{
  "n_layer": 12,
  "d_model": 128,
  "n_experts": 16,
  "experts_per_token": 2,
  "d_expert": 64,
  "d_shared_expert": 128,
  "activation": "swiglu",
  "moe_layers": [4, 5, 6, 7, 8, 9, 10, 11],
  "router_score": "softmax",
  "normalize_top_k": true,
  "routed_scale": 1.0,
  "balance_loss": 0.00267,
  "balance_bias": false,
  "init_std_router": 0.00719,
  "lr_router": 0.00122,
  "n_head": 4,
  "n_kv_head": 1,
  "head_dim": 32,
  "vocab_size": 2949,
  "norm": "rmsnorm",
  "norm_place": "pre",
  "norm_eps": 1e-06,
  "positions": "rope",
  "rope_base": 10000.0,
  "rope_fraction": 0.5,
  "qk_norm": false,
  "attn_scale": 0.177,
  "tie_embeddings": false,
  "parallel_block": false,
  "init": "uniform",
  "init_std_qkv": 0.0164,
  "init_std_o": 0.0,
  "init_std_up": 0.0164,
  "init_std_down": 0.0,
  "optimizer": "muon_variant",
  "lr": 0.00733,
  "lr_mult_o": 3.0,
  "beta1": 0.95,
  "lr_head": 0.00814,
  "warmup_steps": 200,
  "schedule": "wsd",
  "decay_fraction": 1.0,
  "decay_shape": "linear",
  "final_lr_fraction": 0.0,
  "batch_tokens": 65536,
  "seq_len": 1024,
  "doc_mask": true,
  "train_tokens": 490200000,
  "steps": 7480,
  "dataset": "wikipedia_en"
}
Below are experts of layer 6 (counted from 0) of a mixture-of-experts language model. Rows are named router (the router's row for the expert), gate (a neuron's input weights, with its number), up (a neuron's input weights, with its number), down (a neuron's output weights, with its number) and show model dimensions 0-127. Each number is 500 + 25 x the weight over its row's rms, rounded and kept within 0 to 999. Numbers have three digits each.
Before each expert's rows: "gets" lists some tokens that make up at least twice as much of what it gets as of all text; "raises" lists some tokens whose logits its average output raises strongly, later layers aside. This comes from a sample of Wikipedia text that the model never trained on. Tokens count by the router's weight.

# expert 8
gets: " |", ")", ";", "%", "0", "000"
raises: "\n\n", ".", "\n"
router:502511520526512508516523500501527503549492494547502442516505498503478504497521510476492519517476508465535477521510524519476497486487569506545483488546518428471515476507524509505518479512501532543503507464475523527434505481481485496515480470467437460514472524485488518512480488510471511501491494505520520496469463503487517507546472466487485528529536485528518501455497493557530498487494
gate0:485478485453538489485533490487460453496487521486492478503479513458449472543478489468441533475514490488537486472494530533519498535499495500533507471551515480495485466493530519444451498532523480509502498477498491529465497501510482532476527476478452508472531473501507499496446472474480528511514550494502557504503476493504521514474519495511486532462498519504514481499533480482522522504510
up0:491486514482524459496507510492492450469485533489504500510533516468495501489488491522546441477488496452457511510512457463481456471504521533517522486501421463473493557506451506499478507478479465488498530455534448539538533501494487530510477505474501485486503503508509504542478511502501510548473492494508511515511466495527516495506496476496550504509495501482472534487546515484523529499496
down0:517482482441549513560526512489454522477520477488458499480515533485476512472483550432540479515538447522528503510501507516483488522467484507479526508529463494509470493512488478493498540480523491498446512477469506489471467511472464494510522487519527488522468497527467440483506481473510464500508490520508526494508474463504526446471499505496501486494504484490517522509513486497494536491462
gate1:503500496498508505501476474511509542448524495483517528490467496537488516492506537510529513537506501451532481496492549507534499543497509510475445525520486520489479469489520507492519441490492468508507495475497512491499523490520484510476494522505499505562522484489510483491537503503484513474531505432501521506444523515501491525489488438486456517495510489494525534464545459476519450437499
up1:456495519495499531496469460499483518566475454508518492488497497510490511487508481480535477497510512493538487484527521505482493528473532499488459511487497469486479490516486493501455549520454541541468463496505535470533486433482500489517507530520525509507558491465505496459489521479459508495514496538498529512435503503500532516528518476469486495527522501509499480473475486555533494475524
down1:526475513508510491486500489500510468484506486524488554458504542520504480505524511485464498517521494525480506509467456495472519483534490463574489449440520474490524529526473466530508487502525520480492517487492490513569490535483512517521519489499479485456504497524479464491504487489478501497485492523529479476530527515507504430543505537499501494465522519541494530475518483497466485555500
gate2:499497496488542510515462504526492480528511469503486473541511477447465510533489507508486525483557495473503523473528466522494500517485534460522482499479515463482516502468469523533506554464537458525525492492496478520497498526495528485485492520482477466513520532522504518506518516491504537479526480500479461494462524466508476538474526502491518500467550539526541542481513453544464516478521
up2:512504490520478541486539535458493506521488493536549501469513451502484494477518515504495487512507514497532492523466530492528527515458493471485488501464512514523514503479496451489483554513481514486510464533495521469522540466509500468451539469510466510449509541543490510514482534563458511521510477487531517495512532467502517475507491502483443475478522505505495486483454504464514521498517
down2:553441497513508496478473471452563479490474479482514467506478495505527461559518503502464517509521452537524481474476517469482499507520553488510480533501503463477460462551479510465504509507475500520531490494489509469464505475528533488475449527483481461479475492495506502513492520521452485488488519495515528511487480467528529505510501465553492518481482513509505506474514530487513492516502
gate3:495553477504506477556521510539474523460520460451517474491500535503516486540506520478519512480519539560503438487510468549460503487513477510508515480543487509567511511477542506469512481469492486462465531476517500489534513473499495497534504504517507487509523482460504473488515499520493524492492457487483474464516503542508484492511523573472505504495510496476486493489488496490526514482490
up3:485559509519472526497482474482520504488429500505498517519474510478517481484510521475489487544523469525513508487454475536539455481508444526511496558453508516473480466533500489506474458501477459492448501495498513483478500468519549487463508520504487484532536528521498473496521480501476499519526512499503502508533505492545481460493522499492529501488548483519443481498488524518481524520505
down3:545541470550484484516510507519499502511481498480505530467528478492545497541479516462495474533534487552507497487469466531473524538510440522534524547517532469483490508499539487500507465532467512473542485466529513479481497514481503501490501495507464526517528511481449492508524529498501515503539526489470483521526455480457478497541509501518493512503534484504472500498527553469490504521486
gate4:451482472492545518516479503497488513493510480503503539522513493507549490496501512546548500568452461507531506494470504491527521519482520491494501496517529491440523520488497527530504502528505510491461477482506500489496497517497497490526476531487522484508480484552484458512458484545502523495524450474528492490503555505463457506512459506494552491497467502476473512483471481482550513459533
up4:535490461489511493538515487502534508528501491535455458509489523475490478456455527540489514488508503436501527492521509513489518510502526499530479512486544517479497493504511497502524491460553532511494479511494513491501494490515439515482458509536517511465484485441511511445531494510468494512558465485457479504502544503491484457497467453496509527500462534524506491475521488496543506506509
down4:472487526480528463514491511491487479490501494506548502463537474481480484497531459520520506500485557499500492463498550482514442489532498469487500508517474470467454488505503491521493472512514425465514521499494540528527460490520514492508534466498470512521491475483539520521531557497500508486538515474478529497515508501507543509498519512496497512554502518491447498489561472498484474502469
gate5:518536524504464532497544487496520517522525492504497497509462449507524534518564502457526520464511555466499485490490475523481490545444478506484472539524510516507510498493534538484467483495525527494499514558513490507529493486497461556476535547486531513540537526489492496532512484478479477518486475490459526487519504512504485488524538487499493525496539483511502499473527507453496515514493
up5:495530496526497491447527475504546496521475511468497463475490519471505490500505535476506495453481472471515465513513510506489534486496502503509510527527504516542504503515488504477512555496489518478498548542503468527446530505537509502483488521497509449524544491485463500542506492466504423443539494459508509503488501510490460486506523482535490522447505520511499528478516493463542526496499
down5:475506516520492482543496488506443505548480523511432534477528463532506473513497496437506522474508452509491495506459510495478506533496522508485528540507495517507529519504455459443424540505537478495465518499488500495509515513504496485461503516489496492485527487480483495515473462510484535475467487516493494486470508516518481530472498514534510502464489481470498531469466512475520456489513
gate6:514491545493522494518528445546473489511510457464508485521428439507519523545481481506494517534555504535518490488523507493486504472465505496536462487532492503478513488499457506511499512547523515501523503509529467513497467483490512530497501481510490494540536508504479541542524555497502538513517459506460516467492483506522505511472509471515469506466503494515525506516529487557524493514503
up6:473470473516499510516475486528530526479507496486524473483516481497472545519503466526508509555493489512482529515458511506530494525419471501530528506490503519518498521493520455435523530532467483462515494513510463519495535486484509468499449515499536494521482488516495493508505512459504483539512513518462453510468538459478491485453511469527472457529515518506516509505476476534468503502495
down6:524517496529521471513482499448507494515520500513485525500494510514441509523474471553498544523508494478499493501497544488506495547467498489518509475524506468506510481464537521460497486499508509492506523474553542496523511527485472548500512473458507499494485477493480530475509480505498524508495449473494504495499562496486529578477510478524532479513540527481559517513453508538499492529485
gate7:516528528433535498526469495505506496535485479461491482507508505470522506491503494480505486512488468445503500430466478521480490518482475512454511491549484484482509510467530483515476480520459495499499534512475506465508530465486486512497489519500474508445519517533473476514528467493483521465527477509523498505509520503498519526481497470526506478531448515509486483450513494472557463435514
up7:510537496495492521487484452541481487476577489503494512468506521506519466488551487496494531490510462481551487506518487494469500503553505480512500487503471508480464519514504532481508473473537494501522516504525511490496508527548522499503466537512474514467567549513514480500524476552500485516497493468471497521516478490504496540515556504513496520541505469497541476541491456542481483503517
down7:503504441541557532467497488485530490531495495557510496516502485466466530469534487472495507494487492461528460514522477457546455517502524500546517535497477455478495460479498549477505492494505509529519483488509532541460501512511480507512480550458503462525481487513480473535493529524494470496564502526515521485487499526506493537506491478512511518517508527473527526482490489509491518509486
gate8:529513472485514539505489482541494487515477546504547519499506496479489504487496474478534427492511488504499508480473480525498492480528508549508522514516517475476497509466544496505487509484549447448471513477500530520488534509494502534507514477457496489509473509546530472490471498514488472517456460519488550493523495486525521523471470506499485469520468522504489478433507489497566482475500
up8:477484514511539480512504529492506465501456484516505499459496478472481488499533525471523488502484497511530491483490499506559570465477480523497490517468501522472502508478491442534548533527483546490509517519519514466520476551512502451534484507544517501496465499477530498542549527486538469544507499514482498498439530491526501488532496494481485499497468518513481504512469492475459486492519
down8:500492521483502515513484493447496514479525533521477505510501530492500507504482526519492531502483538485483489522540487494508483548457521485490481500480521540452460534478512510494517497480528483479497486551481501476463499517517481515500506461519412500513565507488574509501510494481462519484513528449484523520501506505487515565509466530454487498507476491467495493475496507480466535498482
gate9:541475474453538510491483502487505526537505503493476463510522512520526506502494507472473511484547524524535519535507490485461477511488522526482457483515504518511472501458535416509500483537481513548537485476514493511519492491524497511503488492492530510507509475510495534456493511522493527520535478472533508515520470528535471542514513448464507531520522473507525493515510523507570475480468
up9:510528496489492528489524491509501507511517493486497516580543499489519493461466511532505475490492531483486531493509502498486481495492566480544526510455491496514492498534452469522535513474496504474477462518490460512520440484487468466488510486540475480480478518505522491488521503517484493510505459519525461510500481505521595473538495509489508477519495513474518482534484515496486520435496
down9:483505514481513446456510517520504492540469462519524481477499448469474503500513517532509504521479528537497479514490560575520484512503520534531458503515482444489483512513508515499525493508524526494521523491520523496519532507509537495529517536456473522521507500502483508520509474537511451486509552531481497522518531510497459511469489442523486528479475518476483521519480505519515523461520
gate10:483467472467509515513434489535449487506512512497464502467505487482477510536495495555525502518494512548520517490511511529503545505486525501469558468554476532496482478499473476468542490495473525439504512477495513515442499479507507502473507491482504525480529535469492461503515513494499473523544502492476497479437494469452550516504506488461519478495510513483509505508513481481489504484515
up10:481509508517557521468513487534512517516480500492494497467520537527503494496543523476524455480491507493534485544461506482486493502520515512493536537501505501517542511485528547525512479495501479502573523451521529481482475513486495508497458472460491515526471464501458453494486545512491512458487485481426539511478478530471508511485495518521458481483482477498483518481475480510521487490462
down10:525497538500501503533520486513509468494500497496457483452527451483481502508471573502506463534497495517519499515450552479530503500545449499540504534461514529485528502524517519514495551514485459524497474508490509497453498503504485521500518555540490495508533484473501512472497479541496501522494487515527506525563501466455523518492511481513521498496481515500491504481470477539498493507446

# expert 10
gets: "i", "a", "o", "m", "ar", "u"
raises: "ays", "ight", "igned", "ign"
router:518490498497533528463512522504513487537514515486489516500509451500536456504519521512495453486503487516511487509524464511521507481513486491515461546473460512555506441510509515462474524464515503523484457506545486478487489512513505478521497529515516501491507496437522529509485472520504521464447461510511526451514497498451456511454542471500464473472501485507496521500474460487526476520523
gate0:476493491462476487513540498464485477465541534502494476490531443519496499475521499525483503469457511506496522487498508497507488498469483495508483520484496523510552485435485503524492518521486476502486493518526480519519512529502499504499504509510479506528489481492515475466528490496540552492473507452546502471508531430538500441515538455471508486440519511563484469518494497524495522513506
up0:490514485492515500469496502524542452472526499518477486502505496492438498511471502501542462555468490512477478429495518473528507533482475513497514541482500483514512507527506521487502522491480523544522493490455476509497498486453550504450496488544542504513469487510496524498481483482526489547519502494551462459499501509484512513503531465474515502485527532528513490458487496450514505485451
down0:495516504476518506482497479494522480507490504503470506481489512495553457500507484504508461475506527517518555498478511498495486498529501548505476472524462498518516478480482529496447539464525483510533509498559494530465492460549480489505492503470505478501541445524509474548503441487549499500464501517506497510479475466478471439525484513483482507524481503512501505442469453479516512486480
gate1:495488465479481501472503541466487485482497485503512474453548497508519493465459460521474512459541485530478468522502488501529511475498472521540521511504505554483514481483483496503514472489494525487508510483547495489535502479482548515495497540478510515503487504522509498479505492517451544511497439491545482478537527472492506498456557533436499501451508486499522508472488527530464510487486
up1:549501530575483501495488469512506479469484505513507491540496505516469497484496514507524476485534517537509506510487515527488497457527504510515496463515477485518475536469520515506475488483503497503511527453448484523489521569476478523514500514525511536467490507483463494518474536490492516499546513472459482526450519575509547507477472491472523498502490474497527529542470504464494509499531
down1:466514505510511494533495530532520542511527459515525499492459482455520552484508483522512546502474458520520487467551469474484509550471471461431512500531509523462512514464479497519504529498520484530484493469552517512540467532521496524502488495481487512506530495524487519443502501522509518503517492525503449509528491461504451492516478505499515503494499518505488481460494470514527474523523
gate2:489506504492540517497525514452519516498492510499483500525475472486522510504529496494495496451540485489476531493492485552502495508535513498473508527529501523512533497511535510488503556544523464499516472495521505488504430480502527485514456517488504527578529511457481527526498505488519472505467454499492481472506500474498461518492540452469483481482476478495500521500489430534500452482514
up2:508462430475503552471508504452532510494483471491504538485472502490504529478519499534534470527472522500509509528498508515459544510508506518499510486450481493547517488475500499495473526473514510519494485505465493499462508478505521489502515464506495501519487536493495522519539495478472513481491518441532502504446492532519488502532507486437487478474552451540507471543518478503486483458488
down2:468491482514504495514447546504525469503530432466521480474475530498499534531501475519453488548491534529530515515453453515506495492492475497497492509445493479496466499510476485493507479499497496501489484462502486544503515542529462529539536484495528464475505511497485530496488459498491524476476518498517488508521519493461523523473486491496482478519507511481522472486470554529531555478460
gate3:474525512438519478476525517508510489466502462476444456475517501537481458490472506504537501494520499526480494495506496523492492500521536507528524534473499512535495490470494539491527497519517494520519498524532550526538498467492477485536518488499481488506483513469473531541539536518535492473505495490466503512523500476521499515473521497447524485564477495466465534509550437502497481507502
up3:539515477464481516489501463504533537510426492482533542534505490507489516484490521505466463491505485480522494477467518483506469505477473499518497469488534513500525532557521472476508543470506526501508492496440525535501533481540495483454480528492519548482544470535505482494456468508507522517457518529483510500466490550462509504480511490498498490534504509530536490508470512515475504486515
down3:494483508504521492555486518483474490516545447541523505504510499474482449467494513465488475478479464458551506482481510492514504478498493486564469472503495478480535477486477546512496530473485518482515489452535543491525521513510517452522533500527465510478491541544488466503503495499495485505534496533473488454494485522534463489530512474483494495478492523460493539483501519460463496503506
gate4:491556519505515517533505535483507458517497502490519487491518488506489463500481505505485459494524520501498510484576504474533494498492499423504496515534489500467518517476523490504473505507533513491497512475557493489495465491507553499521489478483489437537505522502492498562525565522507537492544513507508497461515488497530484516493466487511530526464517512534531552478518474494525472490497
up4:511459517471517499467513484561516499507525482495474533462513525512496493521526494511498525507468523497500510507491464469521468500490476525491474525506508571519508501504477522479535428485502473504523534500508501482494500535482506515529531472434501502493481447519499473465491512489524501537534486496464459479502499490497511536453534510483511530491464443559494519502500528474479506495536
down4:488522476511489534515521489503521509525497480512552530491500539512472522505484522500498493487491486493530534501553518527480509468523497477512502451477485507512487540480466474484474484505473488490518558524495503509436499448508473521517528462459521467450448500517521503520509503550489470524532497509520435490462480533544492516529521480494536494520530531496504506501474458482507471509497
gate5:488516528507526523517518450526533521528493559494474508491483482489556495480505519488447513464527469502506508480522500469487457486480468517526486478504555538485503502515467514486435525508496462478452515474480496521535516520495507469493554510481478485484501480504477516506490468503508471513516482435525510499451477479484531547465521480458496512508512522493492514476493459485498520522504
up5:473535484513491460508519502511485433498488496471492524510535576506501506482490519517506504469503528500545503464492511492515476558482502534495464507484514502523534526513524466441494524499489495534467554478503492492535518507507471506492495524539446542551479517479525499502507510493479517530471507526499503482491557510490505483485485485525499480533462535497462510498502524465539519494540
down5:525561559517482489524499504505484475475477497484520494535517545526504483491475495468567485509443560503486525482520527495511501515463494466482549505477524517523517502491479477491525517505494514464517509471491544484488520512460486490509521468521489536520482492505511482483535477515449497479490485489508491493481490498456485504485555486522526470515479532491486453528490532500535560501476
gate6:485506451487523503488507484459473481501537518500438457499462487535527481504502508524501470467521511500499471502483519524512492555542509513477487464524480452499513510486519522523543476470509541477478511498516466507502516546484544509523520533476456484477465450476477482479509542500504531510517507501503474505523483488484485522488475526461470529454520488513472480452527502464516497543507
up6:476462465511435543493483498496544486519504466469495530458497477483513495521479486524495520524492521510462506511505525529476492503473506496536495453499548533535556459450531505509491476524495472478490478493514536500503474505459482487520508531520505477495465505501489494516485519496524487510463529497512463508531548497497500514502497495499438539496522507502537513490551491511462455537541
down6:474483513494505496502505517498490526515477487563502486454482472429481512497520495493526543489506521508510485513470488544510507494516509497524531481501501502462497521490526489515464525531530474480484539502530529539496468544514490534536455516466528439489518486493496517462479481461512538502467497507512497509492451529454499492538514441511509497509457496506438487480506499531479463498498
gate7:536507518485477544466527476467470462560469496508461533522515515499525496496491492473520487494534467499481503533491479494468518486518502520524484523527475516541470474446521525519537489485525486493521496519525489463457483469540483513481434474519480464524463462446514470543512512475491510504485498487505518454517501495484491497499553494449476488500527494480500475483470479479501513494499
up7:492482520493498514530503497503512501540537503522509506512482542478535531488515503505539523502478492514444537503520530478533469511495474485484462490484504530521480461491502499472489452480542444527504531502490534523472533430525511529540524489493499444465479530513498491486521502520523493495478534489541504525505521533522518497511514525508479513457500513475494463515485471523493468441451
down7:533510545466458493519500521512466536500520466525455499494493480476485485469508478503499400475475495503510505537472517539505510514491465505467460463500481487527570475497520515461538487510503531495490505506512498481501511500475523478541518510484526545503507510515518463489455488503512523523472504465504503496502515468453535470468464509503488462482498509516478523525498466483486480461493
gate8:453484497470529471462505464518517488518498551444478517448542487440544511504529498489518469516488520530491482471483483466472506500529501498506525485522500471489488469520550519498493484503494521497478492500495460457517530505524500499455516496489558528521494492453500510469493521461453518470483498482496556487480475515491524487521506475501491521508480516476483521520517489503458494469441
up8:513505472490506534524483461556471479450493544490498506536497441476544489496525505489485463548516530500494485440528485504506480516508482506485531475502453521488488523489511507515443497493458513472517461472469512486450487501510514512441517496507547499521512499504519505515504496498505496484529489501487491489481490534523536458501532552472492450481473465504469521520478473486509532513500
down8:504465479518499474524503487530525448491487469508546467498511525524466502475486506481472482533502475446475479498507491470489504498536517438483446504516476464459476505509466530508492480519509499511498500515488493475517521519501509504507500482498514521476455496520455502478410505462506517515509535507457528456505499502497475490502514468526490520503471532523477511480508469508425470517484
gate9:500479491488471527514500496509513485528521474508467499502519492506487479461505514482478484412561487478497462495459526509497553504486509466464488550493505513510517543477499472487475473518544504512495495506471477517491474496486491519490534454512515537453479485477510536508515541544509513482518510521534522520482503485497498488517503486457459482471488457473444489489485506460536518520460
up9:482488483512531511524512525498512489492528459505531526451487484531470478521499467487500537499513512483500532531547504491451429473513537507492493494472476509515550478487506502477455484525494488498516490500476531481551478509481493469528522517559485474492488532471444457544466495499498489509501477494469486487502506479502464536481490532489483544471465497508522510494501505502501496456566
down9:499500512454509456523504507493503473479503501466499464528496478541492483532482453519503510471476469479489533525509507490495497466476497506546502518510461524516503496517518492454520513541481515506513538502527480495490493504531535494503473471558558482557502527524485493498528542499529500566499490471476489451502509516490452454500461502516513503511522503503548482477467501484553527507524
gate10:494482449460503521467529523506463489515510494495463541498509472521517518493518494524457479515510495478521496522545451519502538515495502467473529449507544509485527480529499518483460515456552539461538476518510484493461507501491486501484557501504469493491490492477501437492452521528471515534491507517507475505470507508505506514471527474506488491506488546452491505520548491489464477488515
up10:495486470479530518547553504530480498505499471490522496490529512511491553500492481523445470498481474504504484502514472533543489455483481477518492492479514501533494485528498475476517513494479543500517483501472461482496511506489497587525496475545475493501493511479501494521518487502456524560511487530521513485467518459507483511491510518507519516484461500494466541547469507535504461451543
down10:475508512452450508530520477501506525506456520458512516511494505556490494465492558497523515447478515483489487536524491524495491507474530516498499507497503456534496503494521523547512503533468497497507501510491488478507507461536461489494521503499430525504503493476523452534492514462532491484539476462501516506457448528496515472515529489519487452511444492516483509487516481525461502513474

# expert 15
gets: "\n", "\n\n", " (", "-", ")", " \""
raises: "The", "On", "====", "An", "Th", "Pro"
router:469535498499478473492524495516439504503505549533485528474492514494491491483463472473470520469550522490478527477518504501517496530478507547480485495475468465459522541503516469452513496520467507479486527516497470493540521479510471507500506451484546509498462520510500538493464511503540447531551470516493445513475495490462504503507492474494459471466530469494493493476512512510527524515511
gate0:489462541464463498506519515515473481435519495486502524526483484499452497493483445546515515475537507437490500475468512520499519503483524499477500458506511497500513454511495493538517512519510502480498483537448515497463535491492475512530472516514528492455485516496536499547536519504544485500523529459488516493496547532517479531496503483480528514442504500503531505470490491482515529473538
up0:491524492489465510497493535499568527486472519445530512503542465483492487525545487488502484486526484457526513503503533529502504505520559498495510498496470494531528489485493455533510477470501535465504480528529492476451538447514498497517424473504529516464498503518498506536471480481519503524530516488525524502521515519509507511511500523499509538493531454511480514473484501446532513472519
down0:497527504509477479470496529475494496527528527492499494447471510495488474445546502487514480519503469497505519477480476502496495491472482501524480471491516501502488502541527510520533549468513483542500495513497541491504535520469489478466456502523569474477503569493510477489465508539507484591485482510447476503502473464486500512523473471517450495515501494506522477483505478517499487490528
gate1:486467528468474484522524512487512474499539491477515530440499502458531516524471534502494513479477483510486506473477495492506533532504476539455514549512486509485505482457505495488509559535493476529506508515491451547507503537464499489503508507484501491551503446488514516519458571514483491496528507466465485473488472521476540494509519493497490494497505505493525480547524448554494507498499
up1:492496536511527445513504491491490509520501528489472507480514508489511498483510502481490497515504494473511486464461537490517476536502477525539574520500442465480530511503490490471480432491469482526496520536515498512537454488471488454483471516511499485454524487502525497476516504521555501495501533515519537513508482515427485468466510476488477510490504463462479520482489455500469475478515
down1:441510504464483483548499495506509496522499517505487505495493465483491484504483482537531492523465504540492498509500455494480513464496441509492461494509520568517525464517496533473520503500517521532521510476518498512475433545507499492529467486511531494514520507480492532510503545518471491550475515512470471510492495494515526460481474492488478494466570526511558491499508460510503505454480
gate2:510516536493518500485485563500522555463506487496490516503499460487469495508555520551510505472565501515508467453486524456512491444460540509543536477491461476533470520525543506476489512500517492528514478469512492511490523482514493503501533503520490518464529465531494468496487514492528500474510446521481462514493508471480485479486519490511500496467505503526521498482520456475493491460530
up2:518509440533480500475514494415533477495523478501494480472515462510556527505531499459535494500504502544506513496562486497482530524523511475470493505471544515489535469505509493493524488526511504494488474497483500507497494527539451505535433539507524505527524486491500508478525484500499486482527539512522512529492477495497559517514521506509494536512465460519503486523484491504502525535544
down2:483520469501489490494508527468518500518507525491522484483523532488483511532478492513500503510464510508465481504537496496519516465481509459538489516499524487522528483470507451514496533464488494541512530548459554511532487492462502487508441491487513490503545499466512519473494502544512503446550523529546506539468496505515520540534486480499515479513554484448480495488478465456487483469524
gate3:501459452487496494489537496500555498492469504505494528514507515482476503478512481504446497501541549506482513478533503488439488490497517481449550487496477463504472501474530525480540460510476494540536479477506474516556506504509489490470450475481517519519502464516515498515528509523516485502482510505489503477482472551506547528497499535463504518527515474505532502446462485450504489515494
up3:480478484485505471464514496509509500539534489470535489521528476502494482519503513490472468483518562481518514490481514501502459503513544506508513481466498491488485480455503478505535491500467502516531540502496493517541540486503475478446466474503480482511525537477549528550460451497449495530498472491493520512474502472494547479471482479455526490516470526560522456506482503497521492519526
down3:490500480533464513483532453483474477496517468446466478452470515516531519494513462550504518513520491566498503465466513500478505490506475505535474529506488459479509519514499493489505514465518468453485474531501475551488477514489489514517523468525527515499512509498486474484478547528484484510534480475510491525450493470510467529506494462521498479506501490491496513555455430508514505489489
gate4:498537467491536504493511541548479473497508498486487504484493515500500533521460497480508499509508471482515556481505461530496495460504499518492469504535506506501466516471550508502572503491521446484509511538546526498509508499523490512520536465478514522524552523495518462500537541506506463535499532524494522503551510458458524471510469487502473524493512520501470499521512513465547509510457
up4:511539454507516527466503503525452485475498529505536500478467434535518518490493501482526540453501469499461474472512487492521502532489475495531504542496545498471499457511536490488543497502541537494454518530553516525542493500530485502500544551463500533506532493464493490499519486521498467508500493498484519496498488480486504466498508475492498537498512469475487515488463455509524505502453
down4:447501463485488533462524481531493470486476485474467539538507525457491496492475468507519496526526536527461546471491516471554540542518494490538504506527514510506519510510536487449518502508458496499519498500479494502533492477551485521498508457509526559505503509483489482516478518525466534478482511496495507480541500528520481472560527457498509520493529508501482481502535476481486500462506
gate5:493518479479503519519522489484472489465509517545447492519494524511509530482426517468494514473546516501472502508507502485513498535485556539467477443510515478492505466488471472513539466487465442506497514532509497501536515485521494505513533544478563498543535516462495511519498499495444468473476496522494490498530513461495512513477516480462488532503484522514491490504498507495496502508445
up5:522504455481504565464494524480492519502464504512508527507543508494507498507508497534507517509491504519473499472538450509543494488515489465525565479485491483495498455479531508503557530444487548513525469510527469501506536520459516483498535505498467511483506471493517498499479503473474541449534487464509494525495490488492525461545494455498494542502494505517463466494485488475463495508473
down5:484467502453486500494490483498483529482546500477510494480494523463499481515491484532490531408514510488471539496493521500515531521496558463537459507496522535457493469513487475467510479506490492515501546534502478496478508479504534522519523482500539476545507531444495476527502497505485515510479491528472533529497521496505535501489488442524467502489528455504467502490478491455537493509511
gate6:534490471457481471463505542479497504529507505527469501512491508505538490526508463513486504512521501481515503489497508534449457436563528517431481475512512484513484499505533493527493491499477525485488532481514468492521532474487488475487524493551498557517472503515492511506453482480522497496523477554499540534494534531524509506552475515484519529472531511532527476504471503486520505483501
up6:465488557546531524541496504532494499480524505498501513494533511509495494446484526509514525506442514503510514495497495492540534550461470481560502478474493533495499493491515479516493504521510458478507471522472517482446483541512560542495455518467500476517531487491494500510551519518511526487486523460473517502518472458507507519495529446516472480486488480490454487491514500528489486513498
down6:496492497506490534486504548502517501474480523521447496552483507531523487478532508490555467506499496465494477500529568477467483476514464498509509532557522530548530501481474510517446550496485531517515525515528530494497463522512483496493480505494501458479464513517455512488488475506465527516506534515501476487513497491530499466521528463490545502539491552481499497538481508501496490529485
gate7:507499539518489544531481521512509533479522530462473514533509543488533508479501537554508527525475481480539487493473504502512501459485425499492499472481516520484471521482559524497489495559516488513522484498471510544491514506487497483525508548492499500539510476501494525495483541511483504530557483489508520445479498486478515474504502533501461510478470526511484516496514552540481508542483
up7:481499511514436496556456520515482473511506511506533485520528468461513488519466540501503511517501483554531496501501540483525501476474479533488501514470501500479473506508535499474515510555544498536526499506501540470489501517475498460545469525533461515505511487551521504513506528499494510554494453456514489465472513501518487479478478482514523474510493522466475467494519468483521493504444
down7:513539491494506503501482510508420490458473557553459519466475481499519488472474484478482486451513490485523541491527484529500506524494483491523556480479457491516520476487544520497519467551486525516496506491463475527496493488511513492492508470532524488456475499533472495505480507500483466491477461484513479549472490506510528480513499513477542453489497469514520520483528527522531480523521
gate8:493471529435512508469497523487497515503522519477464532530538521487507513452472515523550514465556549492494527481498477472486472527495494523506486454471467463513508501494495478513509503474474498536452567526511484514485473478502482471508511494464475493544509485492518446479502480493486480463502511520475490500461483440494518496471521510487516528473481519492454490511542491497502474521513
up8:499496479520526513501499498490510468529517514483523468477450517508502516482544513502537464459507525492460488444496483505533505471515504530521504509496531516494523472478519484526453526480549520506506497504466535520497534529492531547508545520519501484500453519486493550501482498532539470511526517482533490523504481499527495524495455513494516466428509496512503497515481550535446485539501
down8:508540494513499499462466490530469533473506477502535559530495493527518477508492491451542491522499498499502513511511477498538493478499562496534505529475532494498520477531445490501471463516532469518494497488502486490501511535448540524508550485538445520513490549465480531451486525495494473518501504521503476496514456513483528490500496492498526505464485483538526487494517485508512450465529
gate9:486494566487482502468528487516471512458536511486468508487482446431497466505494505509490456498501493484498496509476517459500472483444456488485483494513500500525531488479478482571475511497523481487475506500483538522487574479524524508517523475480457522491477504550486507520511506482496433487522490487481488476498506476474510477499506511523519511468501479489496500526551519478494542503502
up9:526535514497492527436556477461511477507480462475494510535498545478483489497517535492443481474546496490502470485496478545482491505527524491509522471492485488524490440464491515465507512485480506487497553487503476510502463471495510507476463501566492478513560541484507504479476493471524492491496527532528547494498505497505507516499482516520483498515567511464522489496483468473500489502492
down9:476459456507504460491517480481464529519502506514530527518500494484483497501535517535501472482494460462501440528494497482491441484480513495481502478513508470543444469527523508490466494452556520481484504489503477507511515510522534481503505473493498538494484534483499464514511531519473511494418469521520466500515489527500496497452489497457467491523488476529480546493487523477475490471487
gate10:477517531470523495528483520494527461513509509518476478495523486464491444486502483551500463470521473529506513481472510495531497516527502497486507497516485485470541515490479495509494507515507463481512497518510508526473471491476468429473449478492474511482484469488503510473469501519506512473494508490550576536523472513484517465479510458506455511491450555519457491492468468512474475525521
up10:506514523497532458521499514444526475542558510511518488456497489439504506465501506499505480470480485478523469440537504464511522523530524491494488502483538489478496515470502515523481479497496463510528530483530544494540496528467505498480477469516480490512496491493504475517493542550493559481507493495483508514536455493477504467525486506509545489568498518472466481527504504499486497505462
down10:444469510516477521486475484488500515467484523505510499481457519491481523502540465483459519517432499508450511505479514508511487509451473502474523466490494524503447493499519509475481465512525533512503507504520489524507556487498487498483524524513519537541529488523536486539452517452518501492539538513518475510487504458487501529521514527441539526498468494487523527478495491468512495525534